Experts of a small language model.
Size: 14 layers, vocabulary 8192, 14.1M parameters.
Experts: 64 experts in each of 13 layers, 32 SwiGLU neurons an expert, 3 picks a token, a softmax router, a shared expert of 128 neurons.
Below are experts of layer 7 (counted from 0) of a mixture-of-experts language model. Rows are named router (the router's row for the expert), gate (a neuron's input weights, with its number), up (a neuron's input weights, with its number), down (a neuron's output weights, with its number) and show model dimensions 0-127. Each number is 128 + 32 x the weight over its row's rms, rounded and kept within 0 to 255.
After each expert's rows: "comes before" lists some tokens at least twice as common just after its tokens as in all text; "gets" lists some tokens that make up at least twice as much of what it gets as of all text. This comes from a sample of Wikipedia text that the model never trained on. Tokens count by the router's weight.

# expert 19
router [127 127 144 150 127 120 118  96 152  84 168 147  92 114 130 135 115 162 158 135 101 158 123 109 178 125 206 139 168 110  89 116  74 119 151 187 103 137 156 193 117 142 143  56 132 106 128 132  64 102 105 177 128 137 101 119 150 107 154 107 120 106 141 156 154 108 162 154 154 143 173 165  84 152 189 108 150 156  48 108 139 155  82 147 110 152 188 118 105 127 155 146  98 118  74  49  97 162  98 121 105  88 174 140  64  88  95 109 127 119 113 136 129 167 123 135 198 115 175  58 122 126 130  95 112  88 157 164]
gate0 [143 148 140 150 157 143 121 104 109 169 109 110  76 123 141 130 162 126 165 125 106 154 143 126  53 131 158 137 126 110 196  45 153 111 104 158 133 132 193 216 134 158  99 113 130 125  91 107 113 116 129 131 158  76  94 143 161 147 118  92 124 131  58 109 156 166 103 133 112 115  85 124 124 179 111  73 145 152  61  76 114 120 119 126 168 102 126 149 111 126  99  99 169 150 129  98  86 116 117 121  85 125 144  84 147  86 105 118  85 128 157 139 124 112 144 181 169 182 156  88  62 100 222 120 150 100 141 188]
up0 [131 108 104 152 111 156 141 162 168 119 193 135 156  84 136 139 186 125  70  92  99 150  93 104 134 170  71 112 180  92 153 101  91  92 126 185  87  87  74 146 134  89 140 124 112 148  92  75 139 152 186 134 146 147 115 146  64 151 155 140 130 161  56 168 116  89 132 114 124 177 135  96 134 107 123 138 169 162 152 126 109  99  94 139 132 105 101 120  88 128 121 155 141 105 149 127 107 150 196 143 117 143  71 127 167 154  85 107  88 152 117 125 171 131 123 113  47 126 149 109 112 186 191 169 127 212 121 120]
down0 [133 132 173  98 157  75 121 144 126 111  80  89 108 128 148 125  55 183 130 119 158 156 144 113 144 150 156 126 157 169  68 144 121 107 161 136 160 143 112 162 192 131 168 122 147 217 116 179 135 124 133 163 126 151  95 111 124 122 125  90 141 120 190 139 117 105 190 106 100  85 120 160  89  93 149 176 100 107 185 153 114 155 191 141 159 133 123 128 138 168 122 110 131  99 117 200 186 140 126 106  50 118 173 128 121 118 128 104 106  93 123 106  62 188  63 124  98 126 145 118 145 127 143 110 202  84 106 124]
comes before: " to", " the", " that", " of", " by", " in"
gets: "'s", " his", " their", " on", " her", "ing"

# expert 9
router [ 92 120 167  85 133 183 134 154 122 107 141 119 121 146 120 127  76 161 138 126  82 153 151 119 150 156 189 126 183 141  67 129 107 171 155 148 129 163 119 116 109 100 164 101 137 106 127 127  96 112 111 172 148 131 147 146 191 107 151 106  78  96 136 159 105 103 169 126 139 144 177 143 120 205 192 105 153 134  61 113 141 120  89 114  74 151 148 105  96 111 177 190 126 134  79 108  98 179 138 174  79 102 172 175 112  99  93 175 134  93  89 147 118 185 108 131 147  92 170  96  83 100 142 117  74  83 114 187]
gate0 [122 135 167 191 131 129 130 177 107 114  78 170 137 160 118 136 172  88 119 190  94 107 147 134  86  68 112 179 175  95 131 118 168 110 178 144 143 138 138 171 168 187 101 140 131 110 118  98 132  91 130  98 143 115 115 173 187 113  96 152 108 135 151 146 137 105 113 113 144 202 130 153 120 100 112 147 162 213 104 113 178 161 123 175 180 165 136  89 157 111  59 121 120 139 139 143 172 135 161  89 108 158 140 148 156 101 147  96  51 144 106 154 172 162 124 113 113 213 115 113  97 114 135 161 142 131 142 189]
up0 [137  99 151 111 101 196  91 100 150 127 161 151 132 144 117 141 119 118 147 131 113 130 179 116 112 163 105 156 121 119 184 113 124 141 122 124 140 152 146  67 119  80  96  87 188 142 144 144 151 144 144 199 177 118 174 152 102 155 120 137 110 130 157  90 192 110 152 126 134 135  97 157 131 168  97 155 104 141 175 184  75  98 138 220 127 147 165 145  83 140 100 149 167 208 154  80 159  93 141 133 121  58 105 168 133 137 153  92 119 150 114 141 120 168 131  85 131  97 179  47 151  98 147 145 126 194 120 173]
down0 [120  95 178  94 182 167 102 160 135 138 120 183  52 183 199 118 114 155 151  80  96 115 106 151 120 137 122 107 147 152  97 123 109 120 165 162 167 203 103 102 162 135 121 193 156 193 100 109 108 172 114 171 174 102 122 156 148 169  87 120 155 158 102 157 146 109 143 186 152 140 125 133  91 176 132 155 141 126 156 108 157 185 125 137 111 205 123 105 120 142 104 149 144  85 117 148 187 134 112 118 195 120 116 113 130 113 113 180 176  92 109 154 128 189 102 161  98 130 162 155  94 137 176 123  95 105 149 142]
comes before: ",", " |", " (", "\n", ":", " and"
gets: " |", "ers", "s", "land", "ts", " Racing"

# expert 55
router [110 153 212 132 104 190 153 115 131  71 134 169 128 160 100 158 103 154 128 164 158 120 140 114 156 149 191 132 162  58 134 150 153 132 143 149  99 129 135 142  82 145 165 110 126  78  98 142  66  90 126 195 111 206 118 172 162 147 134  78  71 125 131 108  95 142 135 105 176 114 162  83  97 144 186  98 119 173 108 106 135 131  65 127 108 188 151  81  96  72 154 164 119 112  98 127 120 192 104 124  97 136 130 138 131  90 143 141 154 120 132 130 135 138 131  95 150  99 153 105 145 117  73  85  85 106 195 128]
gate0 [123 107 172 109 154 144 120 167  91 114 152 103 143 121 166 141 139 118  75 176  48 109 113 114  67  73 104 163 148 106  93  84 149 143 101 179 118 152 159 140 198 214  79 158  83 146 105 184 164 108 103  52 143  91 129 141 184 124  96 140 119 109 135 114  97 157  96 139 183  91  57 113  94 131 105 145 140 166 117 122  98 136  79  89 121 190 120 171 122 108 133 135 123 162  82 123  80 172 170  79 114 121 130 145 144 120 139 100  94 157 136 107 125 180 127 120 149 120 103 116  99  68 104 126 141 144 115 149]
up0 [154  45 120 125 154  63 145 131 118 170 178 140 111 114 130 156  46  67 190 111 128  87 101 125 144 106  76 139  72 130 137 137  98 169  86 155  92 132 136 128 157 153  95 147 175 133 128 152 128 105 150 133 128 126  93 144  72 136 146 142 125 115 145 127  70  85 127 100 130 130  71 140 142  50  73 163 128 133 145 136  97 190  64 165  70 136  86 174 166 164 111 111 131 129  95  93 141 200  97 140  94 166 161 129 148 191 139 105 106 166 139 119  93 162 122 131  83 115 154 130 153 133 135 131 133 173 132 148]
down0 [118  98 160 125 125 145 114 138  78 115 111 156 134 154 148 127 108 139 131 159 104 144 138 106  54 136 137 114 109 105  87  40 127 193  82 175 144  82 125  81 107 159 180 121 139 107  74  87 100 122 160 124  68 181 171 162 156  84  98 117  95 134 202  71  94 131  89 150 172 144 166 101  97 173 167 168 121 117 134 110  78 140  92 186 113 115 128 117 101 142 128 120 171  53 131 144 116  94 145 107 136  76 182 118  89 143 140 155 137 121 119  74  63  95 119 141 109 126 151 133 129 102 155  93 159 104 104 170]
comes before: " of", ",", " and", " were", " in", "."
gets: "s", "ers", "es", "ations", " they", "ies"

# expert 30
router [119 177 123 153 121 175 146 111 146  90 133 193 119 132 123 127 140 130 121 170 138 164 150 126 129 153 210 132 144  97 138 189 108  98 158 176  96 152 154 180 113 152 158 127 182  63 112 142  80  88  76 188  99 117  83 154 202  83 132  84 108  73  94 148 124 105 178 135  87 129 127 125 122 151 163  72 142 164 145 135 146 149  57  97 140 117 151  79 123 117 177 159 112 139 117 127  84 152 110 168  88  94 139 151  93 108 134 133 108  94 100 180 114 135 137 131 141  93 194  70 135 134 145 143  66 101 163 132]
gate1 [170 181 139 163 100  96  93 121 156  94 160 176 101 143 110 150 151 156 156  96 140  57 165  83 109 152 104  52 130 161 128 148  93 121 111 100 174 151 197 143  91  97  84 143  94 133 162 123 145 157 117 138 156 168 134 140 127 144 114  98 145  77  55 125 167  95 116 145 146 109  84 126  77 142 193 105 110 179  82 112 137 122 108 150 129 162 139 109  98 116 123 142  59 140 101 122 107 138 142 181  70 182 105  93 113 128 196 146 172 155 192 143 120 158 150 122 104 110 133 176 100  90  94 148 104 130  71 133]
up1 [ 96 137 147  79 110 102 176 165 145 200  86 119 151 120 103 152 118 181 125 114 149 133 152 162 124 132  75 182 139 138 106 124 134 113 170 106  71 147 121 110  95 137 212  98 193 147 114 104  92  93 164 169 142 113 108 115 181 161 108 181 118 134 199 125 168 111 105 141 146 143 161 125 182  86 113 128 113  98 129 157  91 153  97  85 148 147 160 177 127 110  95 112 112 107 120  91 126 195  92  93 134 148 180 102 143 101 159 123  89  98 197  79 171  97 119 122 161 140 139  98  96 222 120 131 134 132 145 140]
down1 [111 149  97 107 158 171 182 161 131 102  58 112 130 104 125 109 102 181 116 126 126 134  90 192 114 129 105 120  85 109 136 146 129  72 186 164 152 148 115 134 190 158 163  82 141  87 138 130 106 174 104 142  99 172 152 104 100  42 104 106 110 109 156 150 126 128 150  80  98 150 102 152 112  56 146 135 147 101 124 137  90 134  56 128  76 138  82 134 117 126  93 146 131 185 104  89 102  77 128  86  92 151 153 180 113  83 170 127 128 180 132 157 144  89 167 192 121  97 166 161 148 171 104 153 134 153 167 138]
comes before: ".", "0", "5", "9", "–", "8"
gets: "3", "2", "4", "1", "6", "5"

# expert 17
router [ 68 107 138 141 155 141 138 122  98 103 166 122 162 134 116 141 115 134 149 127 120 173 133 162 150 159 168  93 176 103 105 188 104 162 119 160 132 148 130 155  86 130 151  90 150  94 143 170  63  56 164 163 117 128  90 145 160 131 172  86  54  75 151 172 135 138 133 106  91 163 168 145  76 156 131  82 147 178 110 106 100 147  97 110 107 146 185  69 135 106 142 135 100 131  94 114  70 146 103 147  93 127 154 130  83 144 124 138  89  71  71 143  92 162  96  90 128 121 164 115 134 128 108  51  52 136 157 163]
gate0 [160  88  95 186 199 105 153 169 125 155  81 134  78 130 103 163 169 189 108 116  96 101  83 135 103 155 131 138  84 133 144 105 136 110 115 102  98 200 142 183 185 121 109 174 112 131 144 118 146  94 136 133  98 110 149 106 161 100 133  91 141  93 158 120 159 123  74 112 108 125  86 131  54 174  97 133 188 118 106 106 141 182  98 143 171 111 168 124 121 134 205 132  97 167 138 105 165 157 149 100 168 140 123  90 129 129 131 123 113 138 176 123  77 149 181 125 145 158 136 110 101  91 162 141 109  74 215 153]
up0 [159 101  63 150 114 149 102 121 143 121  83 125 114 156 153 104 153 145  73 135 108 108  76 166 119 138 117 117  94 104 172 155  90  93 151  91 156 138 102 109  85 102  97 109 131 121 131 142 136 138  91 142  83 145 143 135  39 158 129 150 129 165 184 162 127  72  87 139 166 164 172  83 118 149  96 119 112 215 162 126  80 137  81 161  93 140 151 154 115 151 154 121 135 192 170 116 149 186 134 133 152 133 171 126 163 208 130 149 160 134 127 155 135  90 139  71 125 163 104 123 167 117 101 214 116 169 129 180]
down0 [162 126 133 120 164 124  79 110 193 180 213 166 176 150 107  88 133  43 149 110 120  58 130 139 154 174  69 106  96 117 108 106 110 117  65 147 106 170 117 136 111 177 122 117 129  84 128 148 128 101  90  95 134 156 192 117 116 139 118 127 100 159 208 144 120 125 202 126  74 132 105 150 163 164 169 135 190 130  84 160 142  87 144 143 154 116 131 157 119 131 128  50  98 133 122 144 151 185 140 140 121  95 193 130 103 106 135 145 162 159  82 144 155 112 138 125 141 145 128 109 168 123 132 135  79 145 147 120]
comes before: ":", "==\n", "\n", " and", " ==\n", " career"
gets: ":", "ing", " /", " in", "ation", "ical"

# expert 4
router [ 87 147 158 104 199 106 154 130 142 141 194 187 120  98 101  84  70 161 144 144 138 114 138 108 144 137 148  78 165 122  79 149  87 123 165 141  76 137 161 165  97 134 107 137 182  62 130 146  72 116 127 172 112 163 131 173 150 104 172  87 115  43 120 180 144 148 152 124 136 127 129 135  88 137 167 112 129 119 135 130 159 132  66 148  48 150 176 106 113 102 179 136  96 136 121  94  92 169 131 116  83 100 139 154 120  91 157 143 122  83 113 155 158 137 110 159 167  71 195 138 110 116 110 109  94 112 145 185]
gate0 [134  90 151 152 225  97  87 124 108 148  72 135 126 109 104  62 178 159 119 179 122 113 158 119  40 108 147 111 160 144 127  77 161 174 135 193 113 168 123 148 103 141  53 132  98 142 166 137 169 141 126 138 146 152 125 113 142  97 131 117 122  96 137 103  87 132 106 112 172 157 106 147  89 124 118 105 137 132 102  99 197 165  55 121 135 139  82  88 129 100 160 108 124 175 109 130 104 136 205  81  99 109 134 136  77 159 115 125 140 107 109 123 127 180 111 123 111  87 169 102 129 128 102  84 136  44 142 134]
up0 [142  81 140 111 147 138 105 119 107 179  93 159 139 100 190 115 103 133 131 145 120  85 158 140 136 131 125  72 137  67  99  71 133 165  90 174 124 132  91 137 106  94 104 105 165 188 153 132 151 120 145 133 117 198 153 143 115 206 111 105  94 153  81 152 108 113 109 118 146  95 132 136  80 104  77 110 128 154 165 104 110 146  73 162  51 165 121  59  76 145 187 138 181 157 158 138 112 130 171  97  96 123 125  98  87 161 153 154 137 106 110 150 173  99 137  87 116  60 166  55 167 118 106 113 136 130 142 138]
down0 [158 125 181 113 172 119  85 105 142 173  68 160 175 121 129 103 172 123 110 116 144 143 194 150 109 127 122 199 119 112  89  74 123 148 118 148 144 149 154 130 144 154 124 173 101 193 102 126 140  75 147 160 101 150 127 128 156 110 160 149 118 159 185 102  93 128 119 157 138 148 109 117 165 187 158 139 180 133 182 166 138 138  78 150 113 139 106  73 147 136 114 107 133 160 194  69 148 138 157  95 168 156 147  97 122 179 149 128 152  70 123  42 138 241 127 128 126 131 181 148 138 146 121 114 142 112 139 117]
comes before: "1", "2", " of", "ed", "ing", "s"
gets: " ", "==", " part", " \"", " head", " MPC"

# expert 48
router [129 151 176 146 174 136 140 129 137  91 149 129  92 120 109  99 137 173 135 173 108 125 153 117 143 172 156 154 182 140  91 146 126 121 110 127  97 152 137 151  62 199 105 148 126 108  89 119 133  78  96 193 109  90 115 170 120 119 186 107  89 119 138 184 126 139 156 123 128 133 165 132  59 172 132  72 138 132  42 115 172  97 121 175 102 150 179 106  71  84 151 119 127 142  79 102 105 132 111 147  96  83 156 139  96  76 148 120 127 120 137 143 102 131 143 104 156  45 164 126 125  77 108  81  99  72 185 165]
gate0 [135 116 103 165 183 171 122 135 126 136  75 155 167 144 125 130 139 110 108 170  99 155 134 155  43 117 138 162 122  95 105 153 113  98 128 143  76 158 126 200 120 160  45  54  85  92 126 117 151  57 122 111 176 134 150 128 167 118 122 126 123 144 167 182 148 130 126 130 191 184 140  63 134 102 140 117 173 157 129 129 147 190 127 144 174 120 112 139  85 157 129 142  86 210  84 125  94 106 155  92 157 134  55 159  82 130 154 105 113 100 112 114 179 142 127 115 133 120 122 139 190 115 127 150 109 137 132 100]
up0 [171  90 116 147 106 123 168 103 162 138 106 135 191 169 152 116 157 119 151 185 122 126  89 163 118 163 141 140 109 110 100 118  88  89  61 160 121 139 115 154 122 148  81 140 142 146 120  30 153 136 125 189 143 127 109 199 106 145 109 141 123 160 113 158 189 112 104 115 168 117 125 106 130 101  96 172 181  68 151 182 112 192  97 187 127 119 108 141  44 124 121 109 137 121 103 148 155  99 157  92 108 147  84 133 136 157 173 137 139 114 142 126 163  97 138 151  77  48 159 141 163 160  83  71 131 143 140 138]
down0 [175 124 130 142 146 158 102 177 175 142  89 143 138 152 174 127 122 121 108 164 111 111 152 151  68 131 119 172 143 143 117 183 130  46  99 162 105 112 151 137 102 180  83 129 120 173  95 105 141 114 109 138 114 197 124 127 178  70 101  92 138 163 136 128 109 140 158 123  87 131 121 124  91  84 119 145 106  89 100  97  70 113 159 145 124  91  82  90  57 147 133  79  89 130 176 131 174  81 162 104 192 118 126 113 137  93 141 169 118 115  68 135 143 128  90 167 140  73 136 167 176 162  72  62 129 148 104  98]
comes before: "|", " ", "-", "ation", " ·", "ations"
gets: " |\n", "|", " |", ")", ")\n", "\n"

# expert 50
router [ 80 123 112 139 187 168 189 160 151  85 113 156  93 178 122 182 115 131 117 117 108 144 136  80 111 100 167 140 177  85 126 185 112  86 168 116 126 192 123 173 126 152 124  98 193  96 114 170 117 103 107 143  93 174  96 138 187 132 126 108  97 108 126 169 157 118 151 135  85 147 164 101 119 142 196 102 149 123 137 125 108 142  73 122 103 165 125  91  94  95 181 128  69 131  70 121 113 143 113 177  76 108 151 145  96 129 147 163 146  96  87 201 159 187 147 121 148  93 159 136 108  70 117 102  97 132 132 169]
gate1 [148 129 125 165 107 141 113 114 111 117 158 136  95  72 136 123 179 110 188 117  74  67 227  98 128  90 139 163 169 209 123  90 112 138 124 101 115 131 141 189 104 142 128  52 113 133 162 148 149 157 133 109 144 184 121 114 114 163 134  76 136  55  43 107 148 111 137  99 131 149 139 116  93 167 207 133 145 135 119 121 122 168 142  75  94  89 124  82 124  90 150 124 140 150 100 174 104 154 160 180 118 177 143 108 122  89 144 139 154  96 116 160 146 131 125 180 123 121 123 122 133  93  83 108 110 150  75 132]
up1 [105 178 186 152 114 108 182  85 177 213  68 136 142  86 111 163 104 141  76 118  80 129  96 127 148 144 109 103 103 112 186 109  75 149 163 102 144 129 157 161 109 130 172 163 180 146 102  96 136 128 127  85 152 115 166 159 130 109 133 123 119 121 171 161 114  91 159 133  75  73 139 129 138 118  97  92 117 114  92 155 158 142 137 175 177 115 110 127 135  84  76  52  79 146 114 114 152 161 112  91  76 142 159  64 118 119 176 105  73 123 171 118 109 114 169 144 102  95 144  93 107 165 173 153 124 108 117 164]
down1 [122  94 155 125 173 133  75 117 128 102 105 119 113 128  87 151 148 155  90 157  87 168 162 177 112  97 154 133  80 141 153 135 139  74 103 144 124 156 197 171 113  72 111  99 157  20 127 100 199 147 107 110 112 126 153 128 139 109 109 178 113 106 150 158 138 152 118  69  98 159 115  99 182  86 111 131 110 116 143 138 197 145  93 139 102 183  97 136 114 129  85 181  93 118 126  89 172 154 150  91 131 131 139 111 191 123 173 109 145 147 116 142 133 139 150 140 110  99 124 117 196 202  70  85 136 172 135 132]
comes before: "1", "2", " |", " |\n", "3", "4"
gets: " ", " one", " an", " South", " a", " West"

# expert 15
router [ 91 154 165 135 171 104 176 120 125 140 151 150 141 155 131 161 116 151 144 183 105 170 160 104 157 153 165 111 149 118 128 179 101 135 109 113  75 159 125 164  90 166 159 126 122  72  77 187 107 135 141 121 105 117 127 150 147 116 138 120  73 105 120 156 126 127 145  95 109 172 174 140 164 155 171  84 150 162  55 135 137 165 114 118 127 178 145 111  92  97 208 145  97 138  72  57  84 174 101 191  93  87 166 145  96  76 131 138 136 134 116 133  96 156  97 118 210  85 176 151 143 119 103 130 107 117 126 192]
gate0 [177 138 183 168 126 100 125 158 114 164 159 172 158  79 135 138  81 108 158 127  65 106 180 189  30 108 154 144 139 145 186 149 129 125 121 176 156 174  99 166 149 141  67 134  89 135  98 142 151  96 147 101 163  94  98 105 126 120 134 177 118 157  93 136 152 114 109 152 133 205  79 157 112  72 142 127 160 134 154  75 149 121 107 136 177 146 118 102  67  95 103 150 116 152  90 142  80 110 135  91  71 126 129 135 113 103 116  77 124 141 124  97  76 115 156 145 144 171 189 140  76 119 115 119 135  92 128 158]
up0 [103  82 175 150 123 123 113 157 100 161 148 160 128  62 160 176  78 127 195 134 138  89 199 121 113 111 126 147 117 139 135 135  67 164  94 133 133 200  78  94  92 107 107 157 173 162  60 125 128 114 120 113 144 140 134 124 103 148 106 167 116 164 101 118 112 124  73 122 156 157 112  67 108  83 130 141 125  84 106  62  85 120  91 151 142 140 142 131  55 124 107 145 167 121  85 121 137  87 111  58  84  71 110 158 151 191  81 124  98 183 138 125 104  94 139 104 119 108 163  93 145 143  91 144 159 119  96 152]
down0 [107 117 145 150 177 136  85  90 160 122 118 180  61 114 144 150  94 160 102 157 163 125  92 144 146 212  87 168 123 111 118 162 102 193 119 143 111 102  92 102 112 157  92 129 167 172 110 160 109 148 136 164  85 149 159 121 116  86 100 112 106 161 108  78  90 170 163 118 116  84 163 165 189 185 149 195 188  78  96  69 116 119 144  82 144 135  85 101 115 116 133 117 128 155  89 160 172 153 151 100 148 106 129  89 183 117 139 166 150 111 147 144 124 109 125 116  88  86  70 127 168 100 171 103 130 164 152 151]
comes before: "\n", " |", " (", "us", "%", " =\n\n"
gets: "i", "a", "us", "is", "ia", "on"

# expert 57
router [ 69 123 130 126 140 162 177 117 132  88 149 183 117 172  72  91 116 123 174 145 145 206 170  95 152 160 194 119 118 136  85 124  98  90 136 167 104 144 154 203 117 145  91  88 111  87 110 145  98 108 121 186  90 168 145 133 121  67 188 100  74 110 103 134 106 121 122 142 126 149 106 124 102 106 168 107 171 164 132  96 142 106 112 110 122 120 179 120 124 122 166 141  96 122 101  88 115 181  68 136 121  77 143 142 118 134 101 125 124  95 125 171 125 170 167 140 202 131 178 118 131  96 108  92  70 120 128 201]
gate0 [135 115 153 154 144 172 145 136  90 147  73 122  75 118  73 138 119  88 119  85 101  80 144 110 112 128 148 170 114 111 127 116 143 110 135 164 164 174 153 162  80 151  76 155 126 105 107 143 161 131  84 129 147 113  96 145 106  87 155 137  71 113 145 130  89 121 116 130 135 155  81 133  99 132 119 112 161 167 112  26 108  85 102 194 168 113 129 120 155 135 137 110 126 177 112 146 125 121  88  78  66 153 162 158 111 119 104 169  78 114 213 131 173 134 125 165 154 192 132 195 173 133 162 147  96  80  68 147]
up0 [115  85  86 202  74 180 126 128 162 125 103 131 126 164 143 150 123  91 135 111 102  83 156 115 123 126 161 165 119  47 155 119 123  72 150 180 136 155 108 147 103  98  76 141 153 108 132 101 154 123 129 172 169 127  88 139  73 123 172 100  78 128  99 157 125 107 126 143 119  83 119 112 117 128 118 144 146 157 133  87  95  96  83 150 154 127 124 110 156 139 132 176 155 168 132 126 173 151  96 110  98  84 111 215 110 125 148 213 102 120 151 129 216 129 122 155 126 172  97 123 198 129 203 141  85 101 110 116]
down0 [114  82 122 105 134 168 114 143 128 112  98  98 151 164 114  73  96  93 188 149 129  87 158 171 147 166  58  97  19 156  86  87 109 129 161 107 144  51 135 110 150 157 114  97 124 170 103 136 158 116 159 128 103  83 141 148  73  98 166 134 108 106 155 150 103 119 147 145 165  75  82 138 118  97 141 171 149  97 142  70 146 103 102  76 161 116  91 117  94 159 117  88  74 116 120  97 168 130 112 101 133 147 138 116 142 105 130 134 137  78 130  70 141 125  86 179 114 110  88 137 167 145 171 105 139 151 192 169]
comes before: "-", "|", "=", "S", "L", "C"
gets: "\n", " |\n", " \"", ")\n", "\n\n", "ic"

# expert 12
router [ 89 130 109  97 169 156 155 131 100 115 155 126  79 111 113 151  89 178 140 150 120 178 156 102 114 126 204 117 173 165 133 143  87 186 149 147 108 140 149 144 133 157 147  86 133 111 123 156 109 114 115 174 120 147 101 126 151  94 140 107  75  55 127 118 161 110 152 177 110 178 103 102 105 171 159  71 138 121  84  96 120 128 109 111  91 158 150 127  98 100 143 125  95  96  63 110  71 151  42 190  84 117 153 140  84  93 110 141 119  61 111 145 112 145 146 120 190  64 203 126 113 115 106 115  91 117 133 173]
gate0 [176 139 201  76 160 167 164  99 132 138 106 128 137 129  67 130 115 103 111 154  81 100  81 152 131  86 164 157 134 145 133 115 117  93 107 150 139  72 112 154  86 100  27 149 118 131 151  74 132  82 128  94 158 149 133 136 142 112 190 125  68 150 129 144 127 151 153 137  92 157 116 140 141 116 113 131 104 163 105  96 169  57  79 113 191 115 113 152 105 132 150  92 124 149 112  76 104 141 166 115 140 155 118 109  77  96 115  69  61  63 134 138 162 134 178 118 155 183 171 158 119 166 163 131  90 151 145 133]
up0 [139 124 122  71 120 167 131 162 128 146 111 125 113 145 122 119 121 126 118 108  75 136 109 134 141 119 125 197 148 123 176 116  90 157 111 143 179 110  61  98  50 127 131 121 135 129 109  87 164  92 139  98 142 150 110 204 116 176 171 174 119 142 124  99 167  94  83 157  99 164 121  75 130 103 113 126 137 168 123  70  66  86 122 142  88 178  80 131 153 146 126 110 108  84  94 100 139 118  99  67  96 166 116 133  64 139 146 138  62 151 142 128 174 117 116 140  47  97 142 126 156 164  96 137 113 174 101 211]
down0 [139 144 186  97 143 145 149  89 108 124  85 165 131 116 150 123  50 100 153 126  68 119 117 117 119  99 119 143 128 194 129 163  70 138 116 158 177  90 107  80  94 124  98 108 115  82 146 104 111  83 177 137 142  94 144 179 111 107 120 162 128 139 120 127 173 131 148 125  85 125 143  75 129 152 141 161 118  61 127 101 114 106 148 166 153  93 138 148 123 119  99 135 178  86 160  24 152  62 126 105 135 121 126 104  91  83 160 165  62  83  96 140 104 148 112 159 122 150 162 196 172 128 154 111  85 142  75 162]
comes before: ",", " |", " (", "\n", " and", "i"
gets: ",", " of", "a", "ia", " and", "er"

# expert 58
router [139 115 166 162 198 182 152 105 199 126 130 148 127 161 122 123 127 174 174 150 108 126 112 104 187 141 174 113 127  97 139 168 106 130 129 113 136 146 118 174 110 133 153 128 170  12 108 145  52 145 109 160  69 126 117 196 134 142 156 123 105 118 107 145  96 133 126 140 129 152 130 105 126 152 162  72 149 184 123 134 153 100 105 126  93 161 155 105 105  85 128 129 100 111 116 114 109 142  85 145 131  78 114 147 109 110 139 160 111  28 111 194 106 171 105 135 195  98 156 139 120 128 122 102  73  92 157 173]
gate0 [127 174 128 114 109 146  88 117  99  79  81 138 125 121 137 152 177 109 160 128 129 180 124 102  58 119 130 163 105 129 171 118 140  98  92 193 120 172 135 183 112 171  48 118  71 132 120 134  72  94 168 120 139  54 145 100 145 124 210  99 142 155 136 168 122 167  93 149 102 202 100 137 136 114 171 136 171 141 148 155 150 119 108 138 198 111 140 183 118  78 173 125  89 187 114 125 129  98 107 108 100  98  78 111 117 153  85 133 101 113 119 105 132 120 121 114 119 150 133 144 119  79 143  45 112 105 136 153]
up0 [102 159 118 133 139 120 155 140 200 123 153 151 121  97 145 145 152 105  86 123 152  90 114 117  70 108 139 127 138 122 146 117  91 132 149 151 147 140 118 125  92 166  93 154 108 115 130  95 105  86 109 139 140 117 143 154 167 154 127 115 124  68 161 174 172 103  94 139 123 213 136  94 133  86  78 146 150 106 157 141  70 123 108 242 118 128 143  84 125 119 127 124 182 141 168 151 122 106  84 141 126 141 127 125 183 176 138 197 139 152 139  76 152  89  90 160 115 140 151 120 168  41 175  61 116 100 135 207]
down0 [147 120 125 135 149 102 130 180 127 158  94 129 152 129 138 122  68 123 131 141 157 115 181 139  58 145  69 107 126 109  32  80 144 143 103 133  45  50 173 131 102  88  89 107 110 121 140 128 114  96 192 181 100 118 125 153 110  92 134 104 179 109 131  99 108 124  91 162 151 129  98 178 120 128 210 148 211  98 163 176 138 124 137 161  90  82  89 139 163 147 133  95 111  76 132 166  84 139 189 109 110  86 125 107 144 119 121 125 145 112 128 120 173 156 127 146 151 108 126 135 175 128 120 146 169 150 149 153]
comes before: "-", "|", ":", ".,", "ription", "mission"
gets: "\n", " |\n", ")\n", "c", ".\n", " al"